Below are experts of layer 4 (counted from 0) of a mixture-of-experts language model. Rows are named router (the router's row for the expert), down (a neuron's output weights, with its number) and show model dimensions 240-319. Each number is 128 + 32 x the weight over its row's rms, rounded and kept within 0 to 255. Numbers have three digits each.
After each expert's rows: a language model's description of what the expert responds to. This comes from a sample of Wikipedia text that the model never trained on.

# expert 1
router:094140114133103112147155134096161167127138132090151139108185104154118179098025106139102112143107073076161136127173107104169153122162147102141148123151164139180115130100112108131130120185086107108110155133136129105137084135087125055167138176
down0:132149156189110120178127129146076155096189120108103111113166117130116143132120180080188136138173091075101143101125132111132184146133121164120162104126128183061112110142141094159037127127103128086122100121130137161083105196086082130125162165
down1:083181168138105135129113138148146121116153104136129137143148115071134106157090135150157122106167163114077131142140149088196105102138114098155177138100107203131139120134113196113119099135091144117152139099118102144076143110179129140121129118
down2:132100167133109101114123172102155138140112165176076189127154117144067146150186170125150089200113139141101124153169065125148204174196083199089155120199188119137130157145087170130197135175156098172114111112109084160076124133116124136118128128
down3:137171109158109164101162149164183166097150141094155126118195075062150142084145186129136139170120112066200088099147174109179165119109101156101116107140106155119121140144064147180130159186094186141105117123169108097200154111168103089124099065
down4:149158148078149093122106088170123107090156138138095155118127120138120180134082177139130111063165121132057104089136137102125130162151169128127035158136154089111071118122134069067135173109145103097022110119144108127184144148082151127166119186
down5:200069158200117126137135090100199096087135146171104111087148102095086113114058095101147152129177115155091145159116125106127157133155101145103132121148139126087178121127132159139235158134127116116164083112136148187144143145103112154141105122
down6:071135158135105130152107127078141163188097144133112163136113112140089125147166118095116068084155168164193118136100115133078109133176126145121066115147100149100112169099115122135124108148113153146120111142202186087051165121142113084190155145
down7:156118123115160201122108111128165123159144122123129129124100120106172169085145114105117126105109141098140124131175145154129161121177124135110115144077100121171148097100147083096133050162095150184115157147112165087107128146096160066156170090
down8:169131090121150172132166078154093166130123119142123155219148189123114132129154163124119143166130131136073096127118131105107153148148103123139111171072145161148078090166179145128128098123131160149132149187162150112154159106189086178093139128
down9:117155120127155205116109152088150102108138149086143096185129113095212138102145123174126108114150089141064109137162121119115124127166186082114119128094097071091154133143128108156120164154107181110133146147162127084128149129053143157054161057
down10:169064149087165168164120085149106101162097156194101141240112084126129170108163059162169121146140098125086143148140129113119143120165113125075107094102143110100155149130202165125083122125172130174166143113069161100104148084170155082094079109
down11:118109101122157129116165133120085200160072111177149126113113162084122122125118145129144070103109117102082137121114056132147189179122147146119141058135184174119134109162185126125124177100142160140113112082115153092185132113157123138138159073
down12:171125146111139103087154103137188109160109091140157136139102118171156088121115130147147139105109171085099156124105112143115179100134167138122130118087124163124122124092121138122132092117126103159133130098122079136125129159120123135129153111
down13:139126148197171126135123160076124129120161050070137146114132112141155113114080117110115047121125105137192155183086082162126129084146151151057139104123173124061101127186136108104130144051103145099140093116139171113100110160117146065097092172
down14:096139186163147120113120172150107112123133147100160056129086132142124154170178143109163157046138107107209190135153142081125119099162116100134142098127184123197126145171101138103157143095150117093136103124135114095101172126159115040175203079
down15:161076057097086190133129086130170123109121105125095119099133126140121064147142073144116191097113081085182147137143152065148122089187111130118170093113101125130153135113067143141124117138125146158100103163085142088138139117054148085154164149
down16:106095119159080107116160125133197113131126131181116085165185134181153127086146125103150152134107099060098130119151124109117091137092084173146146063182207154074144157086136150172157105119196173165158103171155188081079098133117126139153147103
down17:211155112194159154154111113028111128095163179145134120096180092081154062129120146094124158082107132110109105121091125163098108140121163152139049106127096141106092148093080066114089112168124098140113151120079167071146093154164156156100175139
down18:105137090107163180085150125179128131147069130134104138102139144112137097143090111176111114110087169130167170070087111121147104120089126150167109136085126109117084192120142073091107189126129172106114124172137158148128147115126090177135136123
down19:171200110139127110143096125068149169126092162150162117084176084216151144127109168090134052147145234114168126149069131134145121162097128079132126150146182191115135162109124101164119140126117109072117096117142116178056130129056149097099106122
down20:076134098137139167117087098145093116068119188062140056121123104150120076118097073186151152118130168151217146122138089113068126125071095168175128109157183084112065139132137212094130072117180105079147077149180127106107117134117148194126157150
down21:091129112053134117127141128085077127122107104151168100112141056136144102102105141158135113123129121149112137141168112110143118087120091099080166088073096107096116111126077124156159086131168116140138147074088206141151115149115120134159114095
down22:101149107093103129120094125085119160191102141105116030161105131120116126164153092143149110154128093050102107133112093148162152133132121099117107138130137171109104135129151095109155166163095096105136108116142151148142113116144122096118116101
down23:133072132152098148160135163142120129183126096115101145114080143162098147143119121094132119138132122160149130115123119163099119120124147130088090068126119141121128080086195128114147134134205155110078183090161187179149094171104140141123099138
down24:124077184115143175104140106181178161214156118152138124159132156074154104126105137093127152171160118149093121146113176142137135092122089148164095076105141118138117152163184051109116102052096176154110195116122171131111139133129096128109162107
down25:126112142119122145147107087089155176151139106110130138117122198167104070113143101174150157158204167122165129094121076134123106132111114099137193168174110173128135058112141139078133116176162228149120143150121125151111159145144169068193127122
It responds to: Name tokens in rosters, credits, results tables and bios, like first names, surname pieces and "age" in birth lines: Ellen, Pistons, Cork.

# expert 6
router:162129094094101135049162137080157137095107097100153137121142191166144136099112098238084125210127149119112192184088138159203151088152135157154104114085132106133115139145089087127114132150156133139132172167148160162061106130139145112146148123
down0:142151096081145098097137178125131110117144151198032170113103119126079144171088102181128125159109111102170062122119128079119094178126144148122095163070186107108095133143154138134079145133181119129114148125131150144144136156155175148148115120
down1:147116140080100151157173134138121111044131108124158162080097143137099145135103131182133172142073132141108123107160153122093139087137078171146145146122112152145164104119154160174102161144145103103131092091146180096092167151129195118074102105
down2:161152066190083161129068129104105100137173134197102092152118118089160128117147117129098168103104143154134142099055157072085162168029087149126133131123091154102107162146169079096131134167121133112127107171137128117111189152111120148138116066
down3:131167124115143133153189103171154104092086177197168135103178134094142151095150171047127177093166172184134121129172134086109126068200073073109113127130082071079168108104176135119127111102162132150147067148096091162148153144099133158116159127
down4:210148151098136139117088182156121189122141104085143073112106125132110129137150103156121151092140120114163136172135142098076147124163130126102124133126161104180130173135086139123132095096115089169129147142127150120169105136157087073086138130
down5:107098169165140150130169082111150101103155106112191069152129116083183145125059124175127073197135061139228091112106118144129123117118131139179148118111147060041174180087146116123117107186183167120199133152107161135155098146125106162168048149
down6:095141143130142029156143095157183111124133112127077126132142072099128223190137089121179143088125119147138084099067158107072175099083117088107108174148127123153122130128137143123108162112115135122118130115150121140075158084123187143125145129
down7:143083088131131124109160124118110136104115115145107140144114068137156138155159119144111142070135073139075146086131180174130129137149103104155151191153178161120128089175145125084070078115132097089051121087121182138144175148149169129122174148
down8:156141138185144118189133081122145092136137121067089137142197197089162078104100098143103086133153110101159161090133148156169177169130150147042172155106071139085166145122124156119144210139092110141155127112099124128163237101168049095131141136
down9:128063118149116086082097158099080138088141149164159083147132182129121194162126080131093132140131101105109101126131133175199136165133108179112155159158144123120117134128163165096144116092074150111114163102123129126089139088088085126104109116
down10:180122152116149122120134132073099149127036168101135112143098171090117149135096114139084138183110143135106158167090120107064146111125132097131122169118172111113112160097136206090157158097127187118107097152078115171139150131104156101143101184
down11:127132146136156122138120071152173123166151093122166191126116170168090113133206141181090110151098056169087157192083117133063138051088110141117175108096060144136142132144074152111150181117128140133107110183134144089145073178118119119131113168
down12:174098099134090127123146134157181097156179163110095114136109142195136103086098196138063125149095151152128149145134097167093141159095129112129059133085187139146179140125201126093112117120128105155138056117124100124196092139170052149165132110
down13:129106151114121062124088138202111149074172063133075121185101119133115084113127068092142149115161095111128140073132106114088189132129168147110086130147157134153122205178119192146115113149143147180185105149141079124141157136168148095157147173
down14:103122120072102108143119092152121174106170135124146062125141077085184116146079084135148141094135159119104107142074122149076150134134139132123133103148127086171096145143184149093094163094129130197110109158129169111110199104139116091149110127
down15:066124124128088166082130124122107091100153094119116086098160131165119128140190151118100105080110137148136093119116137128116144125115178141114125125082165133085125103114066073167112155062104084122106126171071105158111208099078127140147206168
down16:147153089137121178180090176150123088126134100115099099160084182083148114172173143103157079175141130115118130192111165172213208120172168148161157095122116151138169138087100180093122173131076109108094119102177142141154116133126167116141118069
down17:121171154171127156181151179120155096096089151146110116117129131115189171110123096132095099127183163078080203170126131097167126143131163141058071171094118171157128137111119103143085087116109130085130080134094140137106161122088158097126117159
down18:086162144072172124141146098162170176169109082160182081172147095163165132113133108150129125120169164129110080137083128138087069186141165099132128192156107082195110188104092160073085173084141121181110166086129128154179131134136137120105127082
down19:081122128136093062151145124168072148077067099101130087091185092181080124126100152113135161146117125174106107122139098135170064134170173132107150121184129159156117168134090185133111091063161133043120116119112124112170091137109167117142142115
down20:152086136160106138111168132082138083115132115117109130107110103117133152102142071116071130115120145154119090134129093158093130175127073046100119068076119154150168088128128115124126111167109133131096209082144101109090156139149118092132127111
down21:119130134110099141160170135116171123171129117057188168191144114108133100116107096156141171128135192172185105104151141152159107079055100130127076199123119184131150131096134113115087148087114103101124140119081178078103168107107105133108141105
down22:110123121155115129107100103132166085095079137107110163137090178133104135142160148111201151179192066159076129099128165167153093143167100155145128072125138133217188144114118107102100132158158084126124113106126092129143107096100201086172102139
down23:153145137145198149091105111136096121083105084201046125149171079089100064139119158060139168086132077165069138156053086166080113148168112166113109040155130136140095127113123214050077137121214111110161187121153096136170151191096153113091144156
down24:135075173164112148094108146143171039145082139088171148166093093117129096142162155083106107112116144145079150133144128163111117143136143112150095125088101138077141109163166110154076145082160055134117153140137159090138127070166173048110118127
down25:144097148102112114218110138138161132163159094098111114110125090100131158126110158088149097103154120132114098128108165162118146139078070056113171072206101132176140110161163162117132104137126097085124162098124116141171134089149097132139138182
It responds to: Word-initial fragments like up, un, dis, wh, plus Japanese characters, in sports record tables and game logs, such as punch, ro-ster.

# expert 4
router:107143124122113066103106163115106125152093125139134111093115160149148126121089097165148092167078114131105139072154099050158155142133142116148100181105118183180143064117092148131115089111137119180165178129126137133146111117202085109188185140
down0:135151099173116135147140163119189116108085124148077131078047123083096117109106144132167114112099088103123095124106084089162127192123137136061117118183077109123116111110127116157061138172202139106138122100071047122109106089133128135198098128
down1:112147125112165156177108072184094131138064030086133138079129133112145140047133133110106180129131100101124165097138122084113094142065161139058145069145195148114103152146171181174156142073077113080115105085141145123131102157111091128124122153
down2:137109143133074076158169174059087079120128099139101007145160152114121117142200095092173127183141173080092082169055140093118134158067101084134079147125107110126093092110135160121133119164145159169107118153091067108139138135099186105075113102
down3:121108143179107121158192032112111157152070124098137155185084134131180104196154148115118133132078156101095144148107165166107094115132134165124105097110159179109127141085128086101076131131109111155175123179119178087168186148120084065208126129
down4:148070129161136113156162132105167120154167035110163178112076143093172134101159154162147087175146140142121164087136112189107079135134061155102133149094115163057111157151160198082076126172159211128115218121099130151127068088072062145157168077
down5:176143193104144133140115108133093106091123147124163138105154162175106139084123165132140176139138159105103094098136087083057110096098128119083139106111166056135094095154129131159161128133105152099125102087123157149099177117164179140164117172
down6:099144105126088096111067161158098185155125140158138121211127189169128137150068075162152149143125169127206148173138097102149088182108113161121109132138180170142086114134102118103114147099139145168153053174162112106133159126060098168167117137
down7:090154213121086098117061180113131081131109117122134151146114173163131135098153101096069100073070116113131203129153146156128131136143101084132141120114150103160148112076158106153129118147136151063142111160171129151129181126089153088112143109
down8:121178159135136209179153132183128193112085165098133140144179147134147126180151158139165171104110087201128082167121144140129137179084136121193140171140143171126121137119120136169146094097136134144123138160083102183089101102168170124110088130
down9:131176176133150133092113089126149084132200102109055090063089121118162125136105099107110158112131155153084162081125097164147095168055146041060115179067144113136150088108147100182145147150084171075147180093136092123125165083140096113127074124
down10:137163093051163122174176131152141184080181102099132146103097138147139103117103206140133081153136128185135080186150097101110090143092191080148093168115135147095123142083136113110095111087192156092147105090130204115149104122149139074150112153
down11:145164063185132163139151169123057145146069148170075157149103115192110125077109158062103131120173095084122132152160072045193098242110081138125138124128192110101122097109113181119105127106136169134136101103129185170098131144167108143159105138
down12:175078138126116139108121119135119154147116159090120132120136108164153156119127155071152079107144143143160109103154082068119169127107132108081110103158117086151116053170108104164153191144105115117118171121100134077158126084123152184157088119
down13:118108102085114152154111125105156075144125142195109142151066099156114104103082072103127111099118178136182182166141099122158146145065144056150108108123148109143167110094152116120126178147087143124098123133149164144161133116145139075131130119
down14:109144130089143148175117126130160146114118080161137114183158081063062142112123130103143174104073109100158156139144088154141132190141117140070136132170142165091101138121158132176158157135093128121115113164141153113153096169118131145133150174
down15:163082092138190159138152092094149080144185154142126185163159125121140110096087175131115059123108101125163130138132129088083111150145152132184090133139093186109143088105042130164126102146133155133135192155131066142161157112153147131144173106
down16:129081122121081092126108155079085085139122116096118145106155136050138103125096141175139118118150125106083112140193140136073146166101077093054130121149155111122145173112082140162135096137148147119125035135150145174124164172167156181079112139
down17:140105091094112072157093127128166169122079156091103114081145105085068126120204150081145161070094126145098138123144173177089134136098147125081117154141214183111118163165088137083119079088106126142137146136105113132101144132109114144172134129
down18:095053143110117069173103150143138150163139167087066123164084097131144122112116137112106108149114150143046142083142129170133092135084093159094142162173155135161132183132146141157113180188129101111115172144063156132112154153143137113167130075
down19:103170170121152116094126155151136068107156149115166106109119082092098142136167092163134135118107127135149094143137154153124085165100126093078103181115100177127174146101125115054117111149119127184112083040149138138103130138100136133125157143
down20:177147128107014121142117129131164150062136125159083145079173187122107098162182143076152074180163118121167173098143072153135147137104085134140164100229142186136169123108117199110144103108159164129126124185196130128109146183137128146162154157
down21:097150086054118061129173108151128162138190106131162158134109139175107158102165093106102185059203164121086163157132091116143121107169134106079097137148159096154136053112113162099149097139113073143069085122170141107150113094163092099125122103
down22:113042184105104136153125093083189114095092168102065117076079130078128165113113054095165197136121129101088125119146083079168094191123108089112177144125124162082109154108092132088145095153124094137154115101139152083103156101166190053138131097
down23:132133127137103109136131079121157129069169168153128135098090101119125073181157139184117111116106089187163161182168086200131114062104144096149129141054071054105101106118141162176103154158120136125160088085097094101115117100128153142167119127
down24:088151150107209074088134104183123091083140145133183139126116118125160156128106140148175114199068081116139194130092123151119101122075041134110146085151189099162173094166103166129090115167143136125098160103131149062091057115106155093134129113
down25:075135165119122118145141145143142107124099150142163160102118129118157065151110150170135077157169135146097132072094131156110105231106157131143079176075171150096138128103148122145133118099115116147147109111110112143082104139168109141123117137
It responds to: Taxonomy infobox labels and species-list items in biology articles, such as Genus, Phylum, Animalia, Scientific classification, Species of gastropod, Conservation status.

# expert 0
router:113070145144117084069196194086108117087112117119105120143155146118142139116120094133101146200116130100135143183059155143146145117120162108152167099087157128137107134139088073158151147168206134142162112159133135116198166154109096128122114135
down0:123110122082141109125103128093093181154050181144122145078155121076173131115147145157099099114126151087141172112080087123146148102103144100111115166141116163124127141070094174101127107115131123090122141154066135155116164154105155123153162123
down1:147126121124144113114152110161170182170099138091093161052157138115090118104089142105148137156071142101173156104101132124139107133085162183056174066141096143111115109171213112168164125140091135116155192172163175135180204130066175103121115139
down2:085171097090130122101118146122101140141141175128160193154103166181088085097131161137163105160123091064194121135140186069157110092137091134161133100120118126054134156127155127112118152093110141137119126153177055154137139143153188178067095204
down3:146145114124157078072091111135163100150096175134070146101147160157119107111133112117100127180145124150101140105154164130184134155183073087096215125154130116164134188095122110113143117161142113137166144140152176125103100107134070178105155119
down4:100066110162123113178147118126111126124126107116094182103161077046090130139129154081148181078107138115135144159085099125164142153123126104084141113152113166140109132166123176135135136134096148083114131121093091111135134144138172166171075179
down5:147159100171143110147165159114117118135088172131114123157102137126108113135158127144164154092122139143123153105141132108172114149155154113131105156157148130137165099117124172092170098121143049166154088114151103151106197188106151189106088106
down6:144152210126148091114117127115120124145137172150109080155159158129194100142090184143109087138106163149197140083199142156101114115093159151132089135094125148126118151195155152157095099104131156117118149048163156166039147134109179164150093202
down7:167159094101096114103100063127065109153165172142172147036189123144136073126125155092166104111127105141163155117133148144158161150133079094241126162129040184105125107123107074119113174122112131085100117166132165065105200119135142158127160171
down8:045123177104078154213141167142136087109122098155144143101116077174133119147054161147123094139128119106116111129098116171101174122148117103143168098131076070128142045134092111135110150135152154114072114153160164058137125122135174133133066125
down9:098146126209075052079067135093123119147144100091094142108125104168107161213138097096154139167115129133179193165122155100111072152108143123163091123100064133075145086147163193155152138109195167096151133089147129115171145181139162112132124139
down10:128109136095122097158119154119154107158078134120086120145101147120050124103162165110151198133151117129148110161135133150122132136118113155138201110101138114120126062170086067175177117108167136077123124136158156089137150110117124107055116089
down11:112168104150063081117117175082149134171143155147198117132130122072168142082118155066137154148096136139109107100127117120109125112114121148090145153159081134141156152147164130190100094068145145077144147141164145176123099155184155098134139152
down12:069162146144147067110118106130138117166066121165101097182136088166111145120111137094094129127169162111103152140153159138169148132127148120114119126147167128099155130152135069120097131124148131155114135138143135188104098103180107079117113159
down13:121187111077105145186105131143168101116135139148129139148136095131114145154112103107065163111146084069144092172093105082113096149129145126089112085184137111087104126110138203122129075110103180097173109115185096131143159125069186107166079084
down14:123131106094130145134104156127168085168162138126102109140132137121162160117137108142161184095158139103172107101161088125144121130137155090095109128125094126098072079131117174165116137105106171136070137133175117130149146149143124185167125127
down15:133156096162135114116159173092122132129126098159171109136123079088143109092104124151127123121114122157132136148146135183073146101079125146135118137114116153084123127111106125085158084145128094118138188134114178117133091105101154151077161161
down16:111184145182076105110090078153012112144132164080135187160127126155165106165128139166111098074148111142172144120139155149164143082132117138139082167114146120122186082148154137129102109123140112118176149116135086183165114165160138043170154158
down17:073187161151165151115087104127139087143125036134092139125147081169075166097134122070128144139138166145116148098093128134113100076104089073137181097098162104137084114140196140120167084237126085159103108062110135078128169138164116112078097153
down18:132127165110158102074203106135128077111137084130104112102095162129177079132080138095143153163117201069089093107091134077130121164116135112156096123096155132117097158168120124136141114110138126150145160081140096171090118136080134137136140124
down19:126139115125111183120110135134162109128166126097106122091102138125092184130120139122186104165099166069130138192130116117116166118094101139110126122152040107136113150111139149151110057188144116192118091138095101135080100131179125103132145061
down20:107105090115151188129145096143175095129121107129103102054107121090145114115147114112157179093156138103102132149164148101126071092122139060097110169105103188106105147150137156067130171089136142142149138146127097084150109115186091061114050117
down21:078136149170110099169124127146109144097105203150044120180179154159205104093106145146115138176127067118180129155152138121153157145142188096045136116110119137136153132112111069128154115113133053134135091133139076136139128149110105130148154091
down22:121144144111112174131160141181175102135150175092083137145112124154058096151130123130088164135091086150113173140136133145064126131122116200114175168148170136085119144134143107144083151141165121110128074107119107152120096162157132130117126155
down23:179088140174134154120122136163118179153118084105144156138173175174122170137084139098102109185180124101144144124173092102104081184149085160099095113158093147188155074101161077164136168151099140116065173124094098153107115094119096128117159133
down24:144181137149142122190142137111117190164131136191107100175101206123094144136115099169152096123107144089138208147100129131100071129129119135173107093148127096144174141100158134151119113130107137111163077056152169128091132115096139143123206154
down25:147092187111078089081107157149110097143155093120140148163163051091093111132146154124176133152148103076148171098159103113063144116126189171105197167127087123159112133142159097178121151072083085080074134156129102162137146118140093157087165102
It responds to: Mid-word pieces of proper names, route and model numbers, and hyphenated compounds in transport, company and sports-career text, such as Pf-iz-er, US 37-7, four-car.

# expert 7
router:116128136131138082102143163105116113096095157119121120089127174202131140106115083101077127133099130113041129155126090070156194145117146168140110132122123138137111121112098169120121055136089126161101112139198184152189085160153135132162192160
down0:160101183125079144197111130123119079091137131125056144167109085166122131106083084071110059099062102165147140105110093155149096122122096129074156142102127082078122134100155112110147103138084091121026108097149122135122193126105130133096097150
down1:111126122162109082158163138095145137163116140212195161120135090101118103190124127121098096129066122150103144179128141195128143132137155105151141114143145184170076147155100142112143086068160084074141166133149182101181122127136098167115187094
down2:168090122124110129090123106097103112154079120080134147134069085177161137123120133122139073131128150024162076212123141109165142161109165123149101195143110114183131115087164124153186138121065155113124110136128054128016137144178131131171098134
down3:182171117165162094121196176150094079101114124095118149179093145193120081133126117132182134125178184169140165125136079110103158089141124100110120075127102132136195162163171092146129100159140171081102227118116146145071193169154129112102122093
down4:163164150112110122119150103116112137178136137191097131119087081111145132139114111165078073104156105066119164140124165145132150100165145123153077093122147113163125126122160101095102172114098126113085135133130135111122100153108169138188132139
down5:137162148120152112150127104175136087173105123143119213090138092125172084072115132168097143139104200173153171116167137129092141154200094169123137216131152155127142128122116114138113164119134133131121109179130129144183120146116153066125129108
down6:129200137099082122068144160145158176135182154174108161135139153095115168133123131139107128197157139134153142151184067135125124107097159095152119115121105137111155116096139125098127097101159172129088136111191161154101103131105085128122191123
down7:133156058111099140156139090148128081133157125082113154073084088102138158176135160139114156092103072110180054111146093133072175143126128145137091158093187135136107088157104155131135155124162108111247136116104118143174083084085123093114107133
down8:140103090127133130110135112126119154148145128123145099181087039157081087139150178197119147108115137129115166107093088160164143150111143147058108086144157095153173126104136170178111057099154048130140124065108125129151137101120090053115107092
down9:144132104148122157093214109122103148179113118127116127051196112110073143102150074150156122138093127162143145123088162166113135140147052065126112143165152166122094138111119152142103138129149137136200131140097084112091132126146118088166115142
down10:135114162152145153099112118120125083116120163119161160105104157129218115163132081156148116115071160136139122070147169081132128159122099115123088141110147184150135094108139117060117147091092135142063121170147123083166184178146159127128124161
down11:123089137166147132116072169133079121113122126074104108096116136130152093154133118124168152122131101110181141087111118110106068123139103130119146087126154132088121106123162068119153114135157130128135126128098107061089110119106187058129163141
down12:092148112082130104121073150165111175080096110105141075094144080127129168109154106138104074109140189163088127139165123131097101132149084123107186162117096211140096126126155114134190164150156097129112129190172097147145087108142151101166114147
down13:072159091131127139162162117153068142096153187105137102144181157106128143120065106075146085165168067138101095138169120108132091094064145117171167138153136094097097110152125203086062112153094113143144101185134171130123106142128121144053125176
down14:136116151166116168120078096133123162130190140081097157110102138110138142135176100132088135105163246098095114132139080188126056125095095099089110118078118117133076140071139163129104123138086138143094109147086080104088110163087046148075122128
down15:142089070122113210138067132133155111149176162095108106140137118114180109140174147112142135105203129102087149157153066174159131113165086110218090115110212110161123121146186163146116189155195160120112136130060116125155149145175089127178119127
down16:119125103157060142092173128139140120189073157089091146080112103081174123149168131133107150148148119102140091190082138093142114145129102137139048145113172159109107147118126117088155132145130154075141121150084164153174137091099193165141145149
down17:077130125095164073130114128176132182118127140117159140187093088208146172142128104185110129166197150110127127105116118093089156093081113102112143145089174152123124128129164120140075157175114101126162154121104142127139134156155189128138124095
down18:129085182124113114114152137104166121131112118110104137115124136176201181122141141044065114066109134166124076139114069098095139167120107072142159131102090138124135165125142186108190120114137158161190144109133144117121125130148137134108155128
down19:105071170151148115083171179143060130164120161143141155153084135119146164099125146107149158134140101110081073094192151080168109136131192162159114150116161156133127116111118127118107153165111121102083138111135129143104112117125163141133152147
down20:165104100123134096139139123100133128118116110120066153180076127125118139149065073150091065160126124091083112134190136105132136073108133134162154147167096142156085092108170081184155101069182213141128162151119142117121102074154145161136133095
down21:085113141086121145141138114158108178147115137105117125137076110121100136111111110119114166178105132150049144093130152104109119098166140130167157127167126207094128129171112114175130142121153105156182109140123088155158145041142127186157075124
down22:153140144093175123171098148087080126089132117166132199117126132106193080101183124112116163190075089152155082133136137143124123089113185174109149143146147152180209114151089111111110107133153098136132126113152146126138120173125190102078135160
down23:127095185163168133125114101140194195180132110092143137114061115171163122167144128087066055090106182179163085156121141118125142197124096122109078167108074133116081105118130134133182122116030178156127119138088151123138152090150145088140090106
down24:082138091111112124177129126180173092145018148130110118165058185138138111165126052107147124110096082152176141122075109192138131113120119151059101149181149159195148137090125121102104162154096095113089112105098100119096157118106184123099116097
down25:138089105150156106123111134106033189107110102103100099075141133167160115113164095140102120125128127082138162104134202124178149136101161136137154158094196171102164119113108150156155085171076159080090150109133131120075087193134130110150176148
It responds to: Nouns and adjectives right after the, a, its or his, often followed by of: part, course, killing, entire, War, village.

# expert 11
router:156120118103147135028196123118122154041097087087133155100123127132174158135136096129149091112122149151092139164164143070120122142103127168183175137098113103188150039102140136110153126169198133129107091159144192113122087131156103067142168112
down0:150112097121129154119162136106100085131054133134148099106111151151130163155100124151082093120137124128079121074142159149202104124126091102109236099120122179122085094147150144165161160124170137166115037101160173144137114120105117080114108151
down1:137157136156094155102062174086118097172128184158131100195058148087138086154109104099126116130106151094092170130138117114162127153140105117175113120110113124147137175097115063114109142096121185126138133148112110086113118086053122178117098185
down2:120137118141121134105103093113136187219098067138134088140132084108079124096161107176101142060142141120142143110097125194170127128112146105139125098179130089113217118176171144140134149063175167124156114124083157198165177111111160151156102123
down3:111173171095082118146084074173175151086093110134110053091164194141124137140162174144152137152093085133128154130140206153125112143105074201124145128158177114129115098152140076170164103114106050164104191088160119149105147076160123088196137115
down4:137121118119161145159155099199090091123151151141120071118141136150110102111171146094144146086113106128089055143146151115137060083125143118109121107124118129138085179163083082165130133178143070116118179146110141125130129090083100065064164142
down5:098137138093135175129100200118075081167067109100079164168142031110123132099097125153150125160059186111130144102134101166114150125097134148108088064070112131126095181135117145103133120121142125147125099137116137114147131122124125075064131079
down6:133188092115119103196103126095126133083134116080151135123080097117143123144159131053084086143101120080104142109128147095131141099135109132090170085107131148130069170186129094103118090172143122111086132142125131137073104118119118122181137120
down7:175108080165118142170134146112134177144162077090153133125085168112191055088076114114136132091100124118177125116144125113117144071173114106117169109094110177142153146147162131153087134080146109111176149150156160069137142088070174165096110096
down8:130159126096096180150138170093070073149130144107110070114144155190171125123189146158062139100154118116155096147160115089142105147129122131078147150147087084121081159073105141117123191198146151162153147181155133103085130157105139152091108191
down9:125120129118116158152100169200091147130121120121153154114096127179156122166120083168164141182147125081123119066120083116158120104025105106117122092117084177176084116117163146132124088108167044130096109141147121163172102101078102193096085161
down10:108096086123133158090151106141172161175078128126170113130129163098133138141118169138150116110122130096184178130104154149125077171129108168079067114149053115078151166141159170107123167185110089108134106118104120177089154088131096115112137099
down11:158113087141083130099102075150129162115131147157159113170133131168110176120092107102067139128103125150174119149099114104043145094112173175094132142172103089162151090163148148172110096120170170108128126118146137157137097107154141140099141146
down12:130171150120120101133099153138142177143151136160125188102140113149036109161144112056124103141113159159171117110126120189085116175149078127155165103103148117117096087144117095123197110152149143104085109133163120104130125125108123129156142161
down13:130153087118144105181118042152146141147114094059148139122206149062098104087146056111134088170152151153104163107122186140100145148110198119138128086147117136136076162137122122111105151072104170146139153136069078111148117106159182118181102089
down14:074169150164175116083137169171123129090080094150157070120112135163101145138145126090155139142073109118074167125155124080092126112121146121099133090112129111159193170111064143177110162166116134098141165151177115124154095114136119091118139101
down15:056137102121159140118140143108121109101167126171111163109104139118127122125153110128171111122094121154147162182144093137068143121079139113073161144181128152167124151135159139119007125139073101102081141083127128105148131103095083133118128089
down16:123109186144122106043204110149112140143134177098177069176127156133122081094124117155119117192130162104089144121120180138063123135125130138148104107135041039190178120082149174146189159117098091113135077175090077165084114143103135105132201068
down17:139143120092100119172134126148103129163212076205107109094176184116151076134123131101135104116163168131156080098109134094134110162188190084167145181164132140086127167125155138156127142119141116118186094153107088105112163144160164096104090127
down18:093125096111161112111163014141125139112131125147090123125146141110135103066160145144079128058105178094160155092092150130126191131207197108120138114109117120105164165139049140137115101143109190097128102133126155187099058080125107174179158112
down19:110147089122122050084108067182134114097120157074124049136182100151098088161117117102146112137145169161169135062090162183174085131175121096128194164167089205129105123098060107149139121132141160117100168184142134139140121161122157105166100148
down20:113081159179111133138103099124130192105185106124112144106154186135111137089190113145187115119153180132120128105107190162050208140153111102132169097077113136146098143159129116128151098068128082099173167150066131131098132156152116142136125080
down21:149122127157140097119180090134139111105103100084085152156200109065095160119128078092095135088133158150118151112124107111127121153164147174122118147173122142170133080176157137134062140089148139091151095123151104110084162102108186134124153099
down22:173094127093223149148165067126072118116095119133167107092089142118124088119137129145138138160106190176115078084222116151126075179153154167086119112139067160055167173102186163117138103111098163166094114109106130165139132134061108189117138101
down23:124175141148074107116077196150135144133091146119153114097167108154164165144122079142111151139123121181076145137088130126116127146148100098103128123140109101076073110120096117162168092122114106174163100142059140085152149119120198132122164081
down24:154132137102062143134115095144146125131137144084108147099131085139085151122152121171136109126152100129176160093120115116055066123173124093079056191140095084109075184110101089073115129111123158131131096103131173174121145125106094140117121104
down25:121040135142169104082105165114092141152062151225116097077166140105082166181134160124175196111106147121109068144180150156081127117142124104111150192109146091115111120110145185179135122119184106170160159095190107148111120082123179130086134074
It responds to: Subword pieces of non-English names, mostly Slavic, Turkish, South Asian and Spanish, in tables and lists: -ić, Mal-ik, Murshid-abad, Ç-ingiz.